From a checkpoint of a small mixture-of-experts model trained on Wikipedia.
Size: 12 layers, width 192, vocabulary 2048, 30.4M parameters.
Experts: 128 SwiGLU neurons an expert, 2 picks a token, a softmax router.
Training: a variant of Adam for the experts, 731M tokens.
Below are experts of layer 5 (counted from 0) of a mixture-of-experts language model. Rows are named router (the router's row for the expert), down (a neuron's output weights, with its number) and show model dimensions 0-191. Each number is 500 + 50 x the weight over its row's rms, rounded and kept within 0 to 999. Numbers have three digits each.
Before each expert's rows: a language model's description of what the expert responds to. This comes from a sample of Wikipedia text that the model never trained on.

# expert 31
Description: Word endings and line breaks in taxonomic and chemical lists, such as Clade: Embryophyte-s, genus names with †, and PubChem or ChemSpider lines.
router:444567452472469501529476430487451511418497566439604458462525551469427448454486537460519460458535467422466488550583594496425563519510548583473448563537451453547408570508440452527466499632432587521499576552548511533485483512507494474486470461513506505500496474546537526606512448513561477542456424457455554370523474451541539518496464443459503550473491546483479530478468476500562526515490535508484410398397523535515440519554491515554537556545494597565465526478552521534480482561495511397564553589571482546494551478497331515428541532377499439442542576537535512441519499549540435436
down0:490654461482467576470505515472484495592486513512493448481524507477546519479539451444437547502480431542541575513475542436528482514472529511459504437465429445427495539389402539494395568422576421520481530550571501540516487508557478425440468476577571489459531533503590519403610486481519501486549519486457572554449506515440541523551580434442521446611515444462506518544513506558443442437563563520450528492456478532469505521389494498454470542443436584460550481478488429442541538469495472565566511489545467520481528444538428505465468457402483495462543405516631599476482378579513513492
down1:530396478499497457493452446527462524525456429538457507463494460504576585523482514509541567484495610513569528379454478589522485548496469359471486479532497559543521396566479494448515549464525506523480508472471491475492469464576525530442551441512451481475452555532523427488493538450586627511477499480461534571525537583545407555561508503496445472509557500556541533495470401544445479495568554476453527604589430408489505541562528475479441455534518432515555411460477488426536508501459507532424476452380477450525355480515530549576472489513564544624508452469576516558455510589518582516
down2:536524551504498521583528526550558437455426544478492537499460399481472517481506484597530566594509437380477520504505545470498508515552463435434626573566553457502511543459493504472582471434494483541479540493500571541568443552545554458558448555545501463480512513465563424409544556581444471512472547504557557338440485517535502526485467544458524409461516561453453522599511537564511451514447456521576611497483428533518414533432438535462471474490501533544491424463533552402502558444437601479601474509454457442520566549496516449508382510516524501470452513516557588501470542423449518492

# expert 28
Description: Of, in, at, for and from after nouns or verbs linking to places or institutions, such as Member of, chair of, at Boghead.
router:516534467413377607451549463501478559621439500463430498527456456542511452415476479503474503465522557493447490508500476495490560425502585533465540417481479536501478437444571451513565485473540572505509575508546497504459493492478547411494561473484487466486503498397513471445485446541588544416410498537465492414423380443410464469454540553597533456448480463499570487459529464573497470602557541526606541520517494480574504488436527465499526520597555496468486447563565486499525491496460442444418555533406415497452438490590446567487554426494510513530487513575426581462555573468543547437
down0:559513472496422506457551548542496565444460511401466539522551458522480528486508500448491525505584570470559479491575512543468392489587465500531468532471483479509426410496574385494417448534618536452495451517484460534367466483495419494503497428562532433470469527498430423532459458532567466466585411542431523491449486489480480439560440494548453570505448451538454496542609498542412467460488487520492523549432542372505461424487539577493605555480529437546546478441554421496560546555496425401516444464522462514548534597524462495513563499545427470482476498450448586423542567474524455493
down1:524469562465554490430553450534614465478457429579495504483469465557561535467451456451434447477540473539442430497575384384400490507461498517564432512516444517439509589546498439537449521565494608581536533497550529478537497493527485512489428522545394502457457578467526518516420530519460541560491519486600536463481530442494537497500452442496565518520527606624501511407473469370508605458510537492473490497547397574509472503435510498517548432493541444515439487523536500490518520559429578535520435586508494528422558483474543455491495434578506640491451486528609541465462525471473491505
down2:498457600477599502551465459465547467533462531575586458493460489464494463438552383553536526571466479429500489469552550515508415531548470520571492452572436431462523516460437641468555565538431454572554492462469563503475576496610499561548583491544472533486508469501466510459534476462578493501533442509457466442505477436430454431357447578508497488522534448520531532496450544583464520530400413505497556463460543487448496537410443551397479540456587461513562549463419479355487485514470511494529434543479466450466543410442500517486485507440494563492460538466565471422466424489484484538

# expert 4
Description: Commas, and, or, but, semicolons and closing parentheses that join clauses or list items in running prose.
router:460527424520474511537533501428423474477442479559490449434502460501564392454515523485445544416592602561438435452551559507526535565413464546489474468501503432568437481483513458541614455446406525618452463568452471478521514465567539580521426517421434490535497439511481486412613443606476480495448469435466494572544622494515516493477475457549516468508515473553508454500467474535436440543510491437540516557509532494558519413551452482571417510437491460516512525466578498457471483472579553433562446473501431458459522511471500428564422535584590545466467454536470524601422547514471473552
down0:529468483426538506443491500612527531599462492448505568562382431423494537324433576469503542552540397490444490450471609551542456514481521471559465464446579534449576539493563487495521549598594406490502500497505531528509518477512500557505528552545552547539495463492539477578521453430458477521526457584428518539512574519493478463576533526419508384480485427532491435447491495502518494475584431431446577638551481489409517577522477494430560451516541475488560412566523444486482471451514598466532499497523557483471554555568485503479500538553463454483495505530478533492494420519473567553
down1:478532379402494625484449586518487534458487506579520593572527492552480495519569492525524560479470470452391515478533527511430558489502591482494473456474507481505461414531547552533567554583518562502497523567473410517594490490571451500609522525455531456554616495560543591470524468463589520550580527429448593518483505516494406562542470491516536476455520486486560559457539451551493418553447446499566436576498547465455430463490466548496482468505472559450541424498526490536506480497502573546489579493497518514550551528438558478409418477478488461524589555538579544406553486433613546462
down2:592547501623448534520509535510457406552508461604506454405486454435477549490517550524453523492412540588552488569461575497478465418486556569465556495497504482448615427547447476506422584509535443484539590436460459522485498535538459488502576472535528556524446500414482462449473581518543473514443508601571471475500605451511504507424387514488541516502617435466580580487508561414480482453473506497488505464538390473486547486465478496459506488547455501493561463567445371470483511514552499567431501492472509495533516449472526482453586545478603493513387525529497590557489441503521501591

# expert 11
Description: First pieces of words split by the tokenizer, often Latin-style prefixes and currency signs, such as per, dis, pro, fa, £.
router:381487495464530533547474388576415357519585419520499487558568462532467479480556476542520539548458563481475417484470520525537564544475558436467481565524542454541550487461498541534483496480463484467420519445446396478459515504484506501509467410499512412445514470462411474531565547509406502581511528513540581454464570511557543510512473415457496494496545547443604510497546521493481442566482469429555486498435552425492442448425492437479442571481541502476549585461444481453518490429534506463445511601506502533481522485552547559545405512482618526496601567485397585520415468461413560450
down0:539497515569491598504494545517565557457472458477446470544501514466470467480556615526466409531468527579493469481445519501536574417539478542520532514535512554468332486485423489455496413494465594468528419460423433505496500511458547500528543543499366480492524523534543586610510536431384427459517541404433452479541467607427495566527570537553505507458537487520471462446565480530458444408466511456516546549549536528480556442394506484516494525582581550442519550442432528536461511523485444493433579454420431503464471419544539550507470518568527491553572488569459510484505579526571537506
down1:535546464444560552576651482513529501445475439486567554522541408494469485537456463451545430450544519448563452592466576519458537497474512550426550571526546497511525500462588496540478453553506505458487579481437523529476471479513467523494627508593590487495527504503455385591519458450562433521541438542483524544353497495460447490481617485499507427452460421520579536420602540530504535412383527534537548532481540485564550486455516476421448491464448476516403454536499511444466451537449469443461453466528495519539494551532490564585481497440493555400544471526498506433542474481483555410
down2:517530526506445561567535534579579508502578584539399479509488487478385435466519462562467546541536473485542448510451481461512480497600549487535426518544471527513518400492549511501559568457497514521432444517535467527487505544438510487514430516575528521534427479563484519474485463480585516527421623520500524467355553552500441554461505549499482556510515511378523361477458460464464516506463472487487431463601468590435500452530426511478540539424368496545469500536480497416588500480482470546518493445543487449455456454496530571456477487393411552475527471428396583431511560573452543541

# expert 8
Description: Pieces in math, chemical identifiers, coordinates and codes, such as ″ in coordinates, s in subspace, and suffixes like ed, ing.
router:468561492515509547501521438507432386385537474510453492474543470495404438483498546455576423512518484458460481568566542499475589515492546511494500458358519482501475501597468518535532431577453577537494578492465382481497440461532410572552404457506563581410417500565426475606548463473400474546478538450540521462496445427545513444455393487476533483569546522486539485480564577503531500474478528477437491474521464456458443459475564501450513555471503545514510565431492597528458525465486410579580437581566555500495515512440486571457415542431498520423488494562448513528472450503497516433
down0:420474572526603531542434482458561490507520525456516562524491539498483496484547465508416477520591620532494503460431578596497557576464463494454515432503477537507541532545479587395384453495570484468545558559615562523537491491571562507544458524461491504531464552463534455466559487550580541506451524499520516601539567470545500485488504466479492393499548444460472464585549484522458531516527611526554578520522532484481456467535495493401512485554551435515428490501587411518541561506527570418524513545553457485479441558471465566508506549458440557466587545539493624608522521560480377555
down1:438524556460608426590567486437530437382555524503427543393446524569553473416496485523558460572513549532483529492536577513503524514453527485536508588493536547507511492489498568430524529556514389429517445476441451484491489521443566533552517436476471403526434523484542564497447525554488544461541529511587518593635459474471526518474424543467556509469453568550570483574501517513618550472514508505502499488510559565447499530488496544508457485542499535524439494527437571512562542416470586523500513495557400536476535542451539453505503422616475477514449447483424499602451491419385500404
down2:499534473523501507436468496499528472490429499537499514440528522600533577476690501459403420519469514490580465425522606563454484471494586443511493484459510517493498445506583555503539444507511539506490506533514525417581539505456533513466557381486389539553519471551559561565405570484547486478510436488561435506579430503487473483528406512473512513554467530583475501412534474473485559472494452411578511491577567417512592544495449469457518550459459394515440425477449515585484464521476558531476501570494572468527514497504509485512482441550498567538418527401454564357496544496534497570

# expert 17
Description: Closing pieces of common words split midway, such as ite in despite, ve in improve, ad in broadcasting, and ed.
router:512581522535408524627499541509433449572440397533518409554587517481541522520561488514430473490524439425597484488487578525434526554462459488490448545394565563527474483518442588525503539429474383474428497514427411515484496530563396518523499544492448518450528548443571471550502522480414442562573538454571508495547498469460530550489500461434504567436506498519523549440444420543563517505429581487448464488527541438564507565547515493469549449414473475530514549506506540450459476507528481602489457485559403593486499477568531481611520626498431505489529539529458462467430493447571519475
down0:490475525545523484516503474472451476520542517431488334460459543580451476568545452519551432521502479551631435461421538533470434457428557494528438533527505554563543405484495474555409508403510497442520496496428524498506472417522492480489461492509462586607509502530520549494606459536463482436519521446610527462560659560503469540491494497531563575527519497504453412434463422485443438495491460493517589502414505549532519543521580485496453470465561508477494407463506487417409515504482420437499489342514537517532479531548523500488506535488454428466509423523512403435514496460448570557
down1:563468476463480531503467535475578502494455529429620532590454525480398562483512571560516550623540511525467529523398546530556634572435462519469393542471557518460408604583593477506500519470511523522491522502523520471516481421483478471488473555473524487537491549516413552558531627606387443485466510517514533540386510417511499490474502484516472430539480547536511437568498478480543485547502389403532516521466609530521481486553539534518575569457498498548542467529454502476490502525545538484490548473476467461537606514514468535549473626414454504502611557495468485493462486504415557526
down2:406546506496507504530444555587495454518629583555486516416535609505514450486422464534507538549608504499513465474587477475472388523442403530451425449585468518517524520562502423450528452508508534504490489486434582596495397520429481444578468566519441502557515496476411494523454536542503512430481516496413490379506491471508590535426550494495471483479507527580490552544429570392523559474545594503472441521625450467496539488509423509581583418475456448464573495519546496443552521472500547466476553590519549475491577527492577460485559498540520470467452518507483541492607492522517473474

# expert 7
Description: Prepositions and auxiliaries right after verbs, such as led to, accompanied by, known for, had been, would, not.
router:462479408441556566448514461452476463524415470484514446443544433516432497477521604454539536463488620472440510504558477497627532528503465480558425502522502444456492469491553476526580463479509503481470564555497460502422420449582481574494440399466421517535546415473486474458539492556464539534470476409427453513505583509602444454433404551424514408487498463427567546474488533566462444447489534436573548488604500470494469503438449515457417431445513508493433556499523503423440504454431539404437461542467483408417522512532483551577518493565521520543468450563487567535470575499500595516
down0:546468400487491465417511432505503493470571432537456430519413484532530477529476482435520478505477496472483486555527497488500439530501512570426429441523453542536494436456565477459465510513592540467432546489517432450602463529501446510452466509467573441515530498478477494431566576499498518509356502405563527506563491581551428469465552514454563472515525448437514536494429586584465407399559453482558484521498436404515493499542536476430469560502397497453458446549508453536444385499373489469488503506459616490513504470476486477589437449461511577618464492572561443442457394471547494453
down1:461591485555439472472499477443520505493496505553488604462482525534503505420459501563352488480498441417498538410529506392505500533505590429522450483443496489472471488468464521554545483595570523399550494496481403451415509494426516598496483573472506461455538413487507446508393490445622546511517444471561557446439468419597510520469525446522529486476523503603493452495473539658480442522418490481449455568559553400538504444516457467556485514473516493426417469468463489403530545465563590487436549516507526453521397494508480484472505505522530511505555475487434502576422563455546477490
down2:429468568590485550473531493510474473504378519469503470472443513532576508466429524539514524425541454503469427522529505524511460591573511395445513555375526423543518433492515435437425613489480540501399515482530377476512545466465524571565520434499478474503461526430525585504474553509448505456567443504631516490539522487528491453343470577462552487561530485537572514512459456422503550424451496552472532567470480474469572499621538437472460398517536457510553507553479441527482468478469520504514523511410516537508455526530472493483483463606551519465501500455389524559486621514536551449

# expert 20
Description: Short consonant-vowel pieces right after a word's opening piece, such as er in hierarchy, ra in Sarajevo, ic in microarray.
router:542571511518511539513531575547488576493541497554518498491533541499581562508497460558598429575477367402533461488509491549484605494554435521487393491493574549443521541578525486576457526458459453505455521498564482464555505535449560516468484560520532551451486540560527478577492552423579393521571574568501559474580574555561502526531519461573423512619447567473612604529437566436429576457507558552508483450495552489501524521507467549441572539532544442513500567421511600483500495556449476498508418486464487455515429576470458455505503512427513559537533515515452416509472420495526516431
down0:436525437435550531473584538548464504500584493565525413481406559518553489420457577509518543449414392496552526574440491503500455556570440525372518508532437485426459503515505447531465552490437493554484535513644582503509526560536458495426519444525514550564446550546553493503518532535512564546494560548525516427461535520459579566446547523530484574487507501486553615426409438413526584472481495499472492537539463580436528458502508522501534392532574419409479506516580510459542521445512484509444511513489475550398480529503527497453462461470480471532614386563426468501483565495437536547
down1:556520464557445548485609530475413526465480510559543591509481430476387446508474498499554443375485535568484460558507545529404440488514480469531571519557513532561507407458528487566467442494535499526520483494576551466510535551463529444468527403456423492440477526417591483444443533532521464386578395488492477550452501551520541394560497440498674558456582523562550510448540524481475455459498574452510470534436449488446503515482501486498594510521498482457573426573420430464440468489474472442589533526521463497460488583419502425487472471453567512512522404467506542540468563512456507521
down2:463482514408496479540499559477537497480490520489440457501460535556530491481560502534563570542480512433492507617454541443468477498541490499399536439505516449558564589455449489380530538517555533545501429570365603528494461513509520501509503502496389550552430484465585538502521498553544532547517511531445510469481410502535477489468524469460438529529517465485490580608420635508472412513520532469464620485491508547630493541501392462500497577471486473477464422509517462539567490490586570597506510563571437479444499569582521485540560373469445462459561496389439528488483534529470490544

# expert 9
Description: Inner word pieces like an in demeanor and ate in immediately, plus civic nouns like government, law, president, often near election tables.
router:648539552478491461471496495540549548587549411486536408541519400513483435483525389490544465527485497526512507425556466601581519614663427449505504522489564564494510471547416422522502473473471543524437483486401534427511515431585474507455493545474490418574521503498528431462499565592527450516500529493553438538532493584424533436508536502473443461474442532498536538511491461522532537542424581538457480515562592472484390580511530571479469573530546517511493506546447518590406516500482530523487506412541459404510524497533550442549418480504427465497475416564539456474473502463537520477
down0:413504540451498499517553548483475447472482596569574424504474482500506436480513522532538420591542502467427450472485501475499520498507500515484544461463478476444556574487371518534580526504494533585519465375491508407576548560576485537471478596447517474476486613492516453521469521488484584554519473558508456402487419434650522493469509429383434479478498522474528437522498471486592481464487508368473467509533575532417496455504533427451549503465494566491501473455529457557559493500503584518531429504510555408405387520404496453422526544548500519449518542515470497573413458468477480414
down1:548405562472546473561449594494531519567559521532484470494495451515519486501576485546528498477448604496488410599466435530549467476499464521411474586475554473454547520536462528548405465424556509491519447586536542454501503419555529593573529523523515488536449575587479545586460649458527487513431611549498459523469467507486573525561527472495414490472579519536557518504546436513565543533469481431480485462457587485457509523448555403482495632491462526473643439432498504547458501412465457488440493509520362502443552495526532464484537488564521597425471501545528463466540500505467506461
down2:533555559516402521485439508467522526595517522495543422477462531531477515473466400484531508619511352565495441558512500477555492456499482584468457485462602527528527557527439504518393473492487490445505412402556461530578496450494562497459509504680488516512555497484453549664441524544470508427533474525493466456512517513535469554516451504543591444517434434518488490472539516430477485460449491613539441469423437359508545409483511489483508525449510440515517493432572576572446546472429509461554508443503552549530535509511483435532555498489465526523561514552539464490513506431441494404

# expert 14
Description: Digits and year or score pieces in sports tables, election results and dates, such as 90 in L 90–112, 00, 2013.
router:573549522508533533479532551487465530552407501537474445448519505545561499537599486443505495423469575528451520504522575480543492511496445529582511416578467527403505484444535530519469498474640474539516557480559530459596463535496482529585492537484437531441466512502559544654477483471483512505401520469449548483466459481497428411462467483457500442555501442523546552476457540519450527492624488502449514629556389516532509503445481558466486429595510614562487400431476434458551595518458469574458512492500534585421447525523533469538498499471465575539423403506574490549491450500479430434
down3:571589499453429549599510593476493529594490505577621498451501487484540481506490472466531583560463465464443488477490472472525482463515524500393558605483477506559515487596538547522507506517507602535556493596502504531562471479401521480557499494481568534510557566474576525541504529398511506521541399480515430470462402530565520499527506468559514512543447528447495498376541541539449558489433553449562519528507466561491489560595552557522571546539536477474464407468477477465540425506552608499413453532570420490453558506602502485552426499426582446401540484507547408549440486486496537455
down4:444631454415476450628511511531560509475506448567490463493519459494450492475493526550425510531474443477484469390427564613514497482405523477488461508532553520532524561551600511368449534548498521421551487416391491477541464483435527491412524461578402554495583469479557442413526458526580467482464469553572549553565542559474466569522479529509503556444517471418507471499495452623520507487470489514570450567473574478486470495583469388483473493439478497476407551524500506427491471464493527487498489536436527509531490509523531578384422433478507438549505593501502540506504486491583491412
down5:497483526558541425488506515467556434555517557535502501409542430460506441512538490463461452507409530564579431529511584480456510459469542461551588435483431528492463428510477533545584437545441506590500595547620548486486584514589614479481529504462470466537531451408606505482443465421495493462546506528543545474523515386509484482495513450536462560458580405545443496356519433609495416490447517495454481481524558499425469508513514594606455467493512500412485458451515479564563466557451549564453454499511495488594527421486589460519600526464465479528525531484508474437476565495491524503

# expert 15
Description: Early stem pieces followed by a suffix, such as min in administration, iv in reactivated, er in Vanderbilt, la in acclaimed.
router:374556526393492423575519501489538387523597509473494499477426552458445523524491536439464481518595589582456515535518395450467476487480493454492543460521514499549488536463489539501440469626560501437499464501529438522491461445430416578571585490516511575545477555418508587525499474575527592491467427475484447438460436494427466542448522549498519535461593636502482352503480413498445545494521411542544536487545454506459520424483524470531559479460501488501517469506460493478508550486493616493556536563527489622495459476508477548495555494516477394478538428517480572509481576464494467558
down0:513462505549532475533450523541458461468509438449592551531548506510502567503428502475492486537536501464507535448520455487485507572483452401514556376526503473540408453516491528523465481531484475481520501497521562560443470408522539465490390444476454517527519468489480516432620481424507544534493488411547565449441568559522483560473563535532492516486562393579504377513492523500465482600506499480591529482494524548487536536391570516615363476487427492576524466494525597476537599564524507470553494499517456463541491515567483659416374517494503534524417462481514452520386509506508417541
down1:482529497479482497559529445439508568520463490397413434508601420521521437490414541512451503527552515452518408443470462459479461470439566501507564526530563487402568540497546500438453397440494427469603489527431465549481531585497427569503401512598490514550543470510544446551432545424529563505410528475588534426554550433478435497508405460555510500416530495496457503504459513516440472510445382531536484446602570411480511579512502524476521584453518533492518444467459465477574523620498462511501472440499576514517457391494440484580442513526484506533496483552477580483454560578444507480
down2:486427472517538529453511570552425485343519592528581491435648509500582495505507423495427475445465357577478501461508499526520524464442451450557500396512439431486515496513495490455419541498533532586479515538568465546448522486442487435541506478539512426454570524572542507474516590495490500524487426488516464423468514476483529551541542441454506502539586518553420474412504495513571551486567495498434506442339478547361440483503573524507532493482407434590540486480428455521536521552527508528533445511538474476543585449481493510504551569504431502518525480549568475529560434488519424527

# expert 27
Description: Line breaks ending names or list entries and the first token of a new line or section, like In, The, Qu.
router:504525486509405574544517410459473467441536378581507513470466483503578458476534449518460528424393572449432529512583483490484489541450476503388526366533517359517514598522559440573535525566503495527463570445534515565526487527472473489555521487518508491563530447474467419589449594521478465571453497598456525434519572473526525529530560532580494518548521479446617611472545494494457420463581420543541452523458534461476492493476582473463509539537504606477460578450494452522406530444489476576505502491480517484483466446494458534495448499440470622498420478483588551464484524494541500495
down0:539573513604539455395495489517498490571391438555520468538562471462552492516498472535493523605473474422511585437492443502511491442573513464534535538534386441470462509516541580467553374503463523530641473549423488509494531493470494532479492384453385482518561560520572533516533563536461569503453536461475437490505443531531529431515457578362540493470584443565541609465515407536560515397476572502452553497472446479513507502449478492414427449421476506514506441489563467474505532534497434546499425518501448543469502526519554533421599538443474464435481506498472466516441576532542493496
down1:417380489561465526497539504453475488456473542407534496515460534580570542405574547466495598552550471463531447527574477465441521479486508591561584569499530586450486501539521495422467518444411458444463389552419488578489562526467472417462505519486556471511470538503500430519463444464533452546507428560487487517462495519628546470625509513532498532438524506552512497460438502540542477534545457417552545460544473490568519535431499505461564425472532538431431492491433427436478419550565543499456552481552550502487601571544513397505526482425617406458571520538534477479528511514497412474
down2:518521512394501589521491518628492484539419574523528493533514536467475467493410526493513506496428454553493544423437434484533478491569557470573517567532403557430539502559536496485550465492517594470459472472509492528412496416451554417418457418518446553525510510500519595480559530503443530488506498494542519603570442534433519465464546478423461550562445513558431548518426426570566488493568561434439592426496498510501434511521432398520612435535576553574503572505600486441491541500535518510532499577541550506523516535489494620448554468489455513500578521491445518615523581475461518505

# expert 1
Description: Pipes, colons, numbers and year ranges inside infobox or table rows of sports careers, such as Years: Team / Apps, Born, Cup.
router:454503536460550469457545477463592516593528584440475475442525411542518561531547463483533453478505475553505526619467510533590507523494547559598519523514455513482535498428523476488539520511479535445548512458622589513497423538477510419503538481488558442438560516413562507537513546470558540562476437474463543442529542554527479607533587513464482439422411449493449597489563450378501518470448529512531462537531431570469541450486585476516508522528535473499433485485536416616493487541463491477523591594479566440589429470490594417506444505384507458470398509517521554480431518524561432487
down0:454487497473463534557440490505412376535464507491452493511481622431459475415419479551467488539481449565451472471566457493568501387576441502505529501495517443483405477477494540467541442415482409604429615533533486487405415483521526583471494536499473486419493531602412533491470595525487622549434494456448493461491513479455529485460503501492564493499526533526588416585514495567507414444505470523487482472424393449497515420505457561448506498382490512562484546373540522523423501444506496505516491541464513572469580467507464551576473468522504509505474451424503537466436536448515569531
down1:447507536540477483464637552548442442503416573510542545497436544496478468502606528467472462456470543517429532508454458564528531514457576514539465485433430455547478456483495516527433544526510457515499458476495563442591501565512419419542454510514601515517546503539520510441487495567540418493520551496486533572452534513526492536606496471538561587458483551361574541407559535504445338464519500586484356467474529546434497455461484453514580472523428358472477521512589527534554420436500439424512461470509499566444558425517503565481479464482522470500517484543496617497508484482459504505
down2:415432533508490525509493587477501601527481461556431528444385479482460428575416458496520535496447510495498499551503498479473496515497488438442465577444490444507450439490561476517510470383480582543489487530462501499493538435451476592579485657501543528496478414573354518486561469495499536579472500529430501420473505483518513465518553478533493580535544439557521445504479584509418466542544429407514520461477460495482469350475528472533518581543445512546528484515371503593594476520507510477410493511425456544532508548496431432440526454496517577613510545489455417514506509486559451436

# expert 13
Description: Second pieces of names and words after a short first piece, such as Bo-il-ed, Le-if, Ch-il-e; also whole first names like William, Richard.
router:597516463521459486411508553504498544379569503547518493516530483446562574564490442517492494578447377502534526531421466529510498472549527455475510460416504579450576498622525475571442538512548442516443559459583578452503492458449524485466566573502529469554463424557501491572436540430522439491527575615467561561443611606519465505520472507566503492609502566481578525539466544507495579521485505580454541473449494490445539617455491604448565540511524493500499586475507584507552547542547493546464532482503475405537489539474441534472513509462475428499434544513469413498501500507422493397
down0:563603512527538519393460458538566495507456499466439513466405521551473417383456402639481516514576416478530434539444595395557509532554513542504512506417491540528482460508485535561471517475417467468427472517530519514512439463559468429435555485432574558602515470468510481529482465568455533488540529560553451525509533540473498518569514441471511456425642569485575451506433565567476509481571431491482464461582441526487486540499494461466512441415598488396546526430482452437567554513479532554498461517529449521502445474483422483560462529554557530479561527453525406497454580499523480524
down1:479465428423454536496500545608520545506550442562475512493420544510486498444620504407551528436527406539460575459491481454477479584530478460520447487486383421525476462500497518582382534575477545444513578461524493490525394439479440508584508596467357437483375539435609553526500560513457562480467518501566501470482431540527419520487524579465478579496471463443547490488440529490416496420556449455479502560597532538558464486522458517545517485530539485502484562532552613495477449408458419503459582559472537471519555493479520511508495543487545494517550477475534533524492391547491536503
down2:597447523489525618440529574392575513521415536519456527462520532453547435405452466481462507533553486475507472515385507565520470526630585483511533516543467514457435493440483470532497390490569448541526467529490549477539489465551529496475466494493465489468488603589547468461493533513523512462514455534478628431448546596558606448550565504523550460461515541522579632493504429514577418472517527494511478466489455551576566422495501475454533534412410474516499507502487438452573482543468475519537560550463456485483464575553435621590483516420499573485496479476577527423459504483479461437

# expert 29
Description: Plural s after nouns, mostly in sports stats and tables, such as Strikeouts, Interceptions, experts, plus table pipes and percentages.
router:437443453552512453556419446425523488597471456486533514437371520498435540561548555509503501374440659501494465497430559502504495492449543531517556499521398385517447515515460503440452432464508503463540412560478539513486509512527513458462499455472476447463547435428442533523491457526422495413491432493465480491442467507505530451503610530405440445421507476521438521444524512525561473452543390448579441436472533497460455479415527503477433470485557479509518446518515407613512495438576498430452473544495548515564581439548597525411530484571479425532474516468537507582506499529459478552
down0:484432520527565424474484468563506422467500447508467471554465481437481534531455460490489508554478474509541524491540464469474463525430572424503485470438394502502490421516492521523538477484574533534532558518487495418466456537483548617479451507444541524559590516382456512473510590491566493486583444504500566504375543590375459474489408466488519591489546530652497469451485464460513491453568498451522478492415510454462511493548491494566508493509553402543501412495481456583519502455451404405490529379493502400540451626475472452499496489430423563424542527529522481440435440582527489467
down1:432523541574468483441472439494507451462575456450461456540463543462528554504516467527513504474494521557568478423552480491458542541576566551504431527384471623549576468562472554533461513564513514514541450427533428449463549445604498486408436425530473527578487568502497573474459519558453530404529562520544506579441486648529467512466482500465498488507633511481420471521497487434547446456510456464457560485468451515415459482527468505473542431513465402473501446516562474546494488420394567604523473441480633508492520506463423463546522583569580476504478488486516406422521525519466550507
down2:457528496529509455507410488483549494478417482430511521546492459623517531515488548540485451581552598429538522423512494447559449509478459512525510502478481513453519452502512514557507536469544461456440628406446476403475493513496532523462528584508470391477484494456582438494532486512530516521573508492491481458562520411479503471416541480507597455609561501462498447495480497487423323543547431493509504526562496474471531521538512432461454515480497541539526535481449629427448597553385458474517489527539548560575495465548575544543424502438438520509357553514602523489513477518566472394

# expert 16
Description: Dash bullets at the start of list lines, plus opening parentheses and quotation marks that begin a phrase, as in - Born:, - Starring:.
router:453550454438511500513569574542468432450485499591458418477465483486604472468522467489520561501458553551425457490541561468549601491539496429443396565381503523542513496480560489521490472466519478424368535518477496382499563537536484523360384419478477518481501473491461477451559459531482487510478459481525535526497602431538532502461473497534459530423523553462514439489568538481619561447506536448538446577572428506517496492465435558535507491529467586571477555454538519450596545520463495463502466501426543405460552574487585492538431479518535542449518474579617497492411555478561492479
down0:480430430506435591531491499539538431531537420498538476505570570536471546522509390473550492534495526477506434511492593493539486493432473424607497484451460549563506481405639547388522504543477551515441450513553439462449501403512558440499491536440455455474527385491537461526540519405569468448518556475486566561617463461486484534484605482522549479423553468593472415608510462535468548444487457491495541561490523536517512661561514559531462513465506514519491439473469492498479535528541481472529565460515397494596421490536494601480532531493551531519492479454462523432582432546513531532
down1:418574445514558377527490509480513568502532508447602477491503480534509484504401549494544545518451411534507415472474549538560444478444400496465446501478526422481523478513424475603524575460493471479549550563446513460556484497496515567463476504492385539467537560468472559455480617483497482484449430588559507516505449556479394460486508479504532510471484491468563465506528469505449467541494475527464462512461423602563531454409582577503486475495394548567586566470539449475558531511538427517530522510541470473432470457440543536527418554524501482490480504498452412565668531502416421372
down2:583462550475523494505493536492551554554537504485520501518507438628506602537556516526513550524441505394478487491485480502507549405446437477498514544516533461587449507487424510479455441542537539449497429444504549553432527476532441591527448533449550430504493476520534508622517497597508598620506525507487556477463482516561471506512466571528546453532565486654563494484448376596554445481409415494507551503480477546503487483577470457575446419398524522399444502561403499543488554538485494534460481509501490521507430488475413489487553437577538562492523583467611499563531436493525438514

# expert 23
Description: Second piece of words after a short opening piece, often capitalized names, such as em in Chemical, on in Monday, el in Melbourne.
router:536571495452472524445534563552458565459565493553507473489499589422539588527434484523652444533535383550527510410550429533494474456574479463518496443412558501447544433527471576518477435495461504470481482530539417474547493539433566580545449513572541601454533562571531491558434525419489432546475490551529575415495501515494441560457526588585469521575577573449515449442482530449508616509471500533478526441490512475467547525481518455466568454523516430498478447449487572479574570511423508549577430525512497475482421534423522469438590543439507508499414572480469446441540494548460485536
down0:441576546487529490484424435524463580420570545462577456381500502446570499476444489537562391591538455379438417534595555507519505449476448462473609461484470492492468610448529539551581473567504524450526480490474466508452471524479580553502579506517383569473549481516412488405522540390480456561483519493546427551429472538429535545407459521483509502502522518485500456574456594505613533445458441487477467525524454504488577524523576583496473542492520500419582494431579510530507452491450515547513444497514531542428497504411479467440538539436465467572511509499502527579517470485550511550
down1:471512620466500445613577570444542399534570515505518556537499365567503453429599467589493559560489478427518511481543522471512480472420486480503585495558659494524483591494507414489496537535476500466514525486439520539535537508543477553549568472432421383499497566513456504553413499438550500519499403470550549502468456523506491515514532448384538425600497480482423570502450581516503518504435497459477487521609551589488579485517441449543469476495479421555525613503529428471500499520509443524472545524486543510520558537459490431563500437539459410486508459551487569470544440512456516510
down2:481643436409507463470540517532480504380523447552525432486409480475449484456487538493460518531586458439543451524491624516438486479500474436529476445503457480563550619620553593549561520579431474493544472491529469505512411633476438504469484504418551521490372476524540485455475607518447505474426426516519471521524426563525500521466426464517453489489440525434507500455460450507453556523515437485444532487510434555517525479503395431470547490395541464455484528517558519481555493429571481546536491499473522539437533545517433341472529462511513497564534549460541458572505480501431520450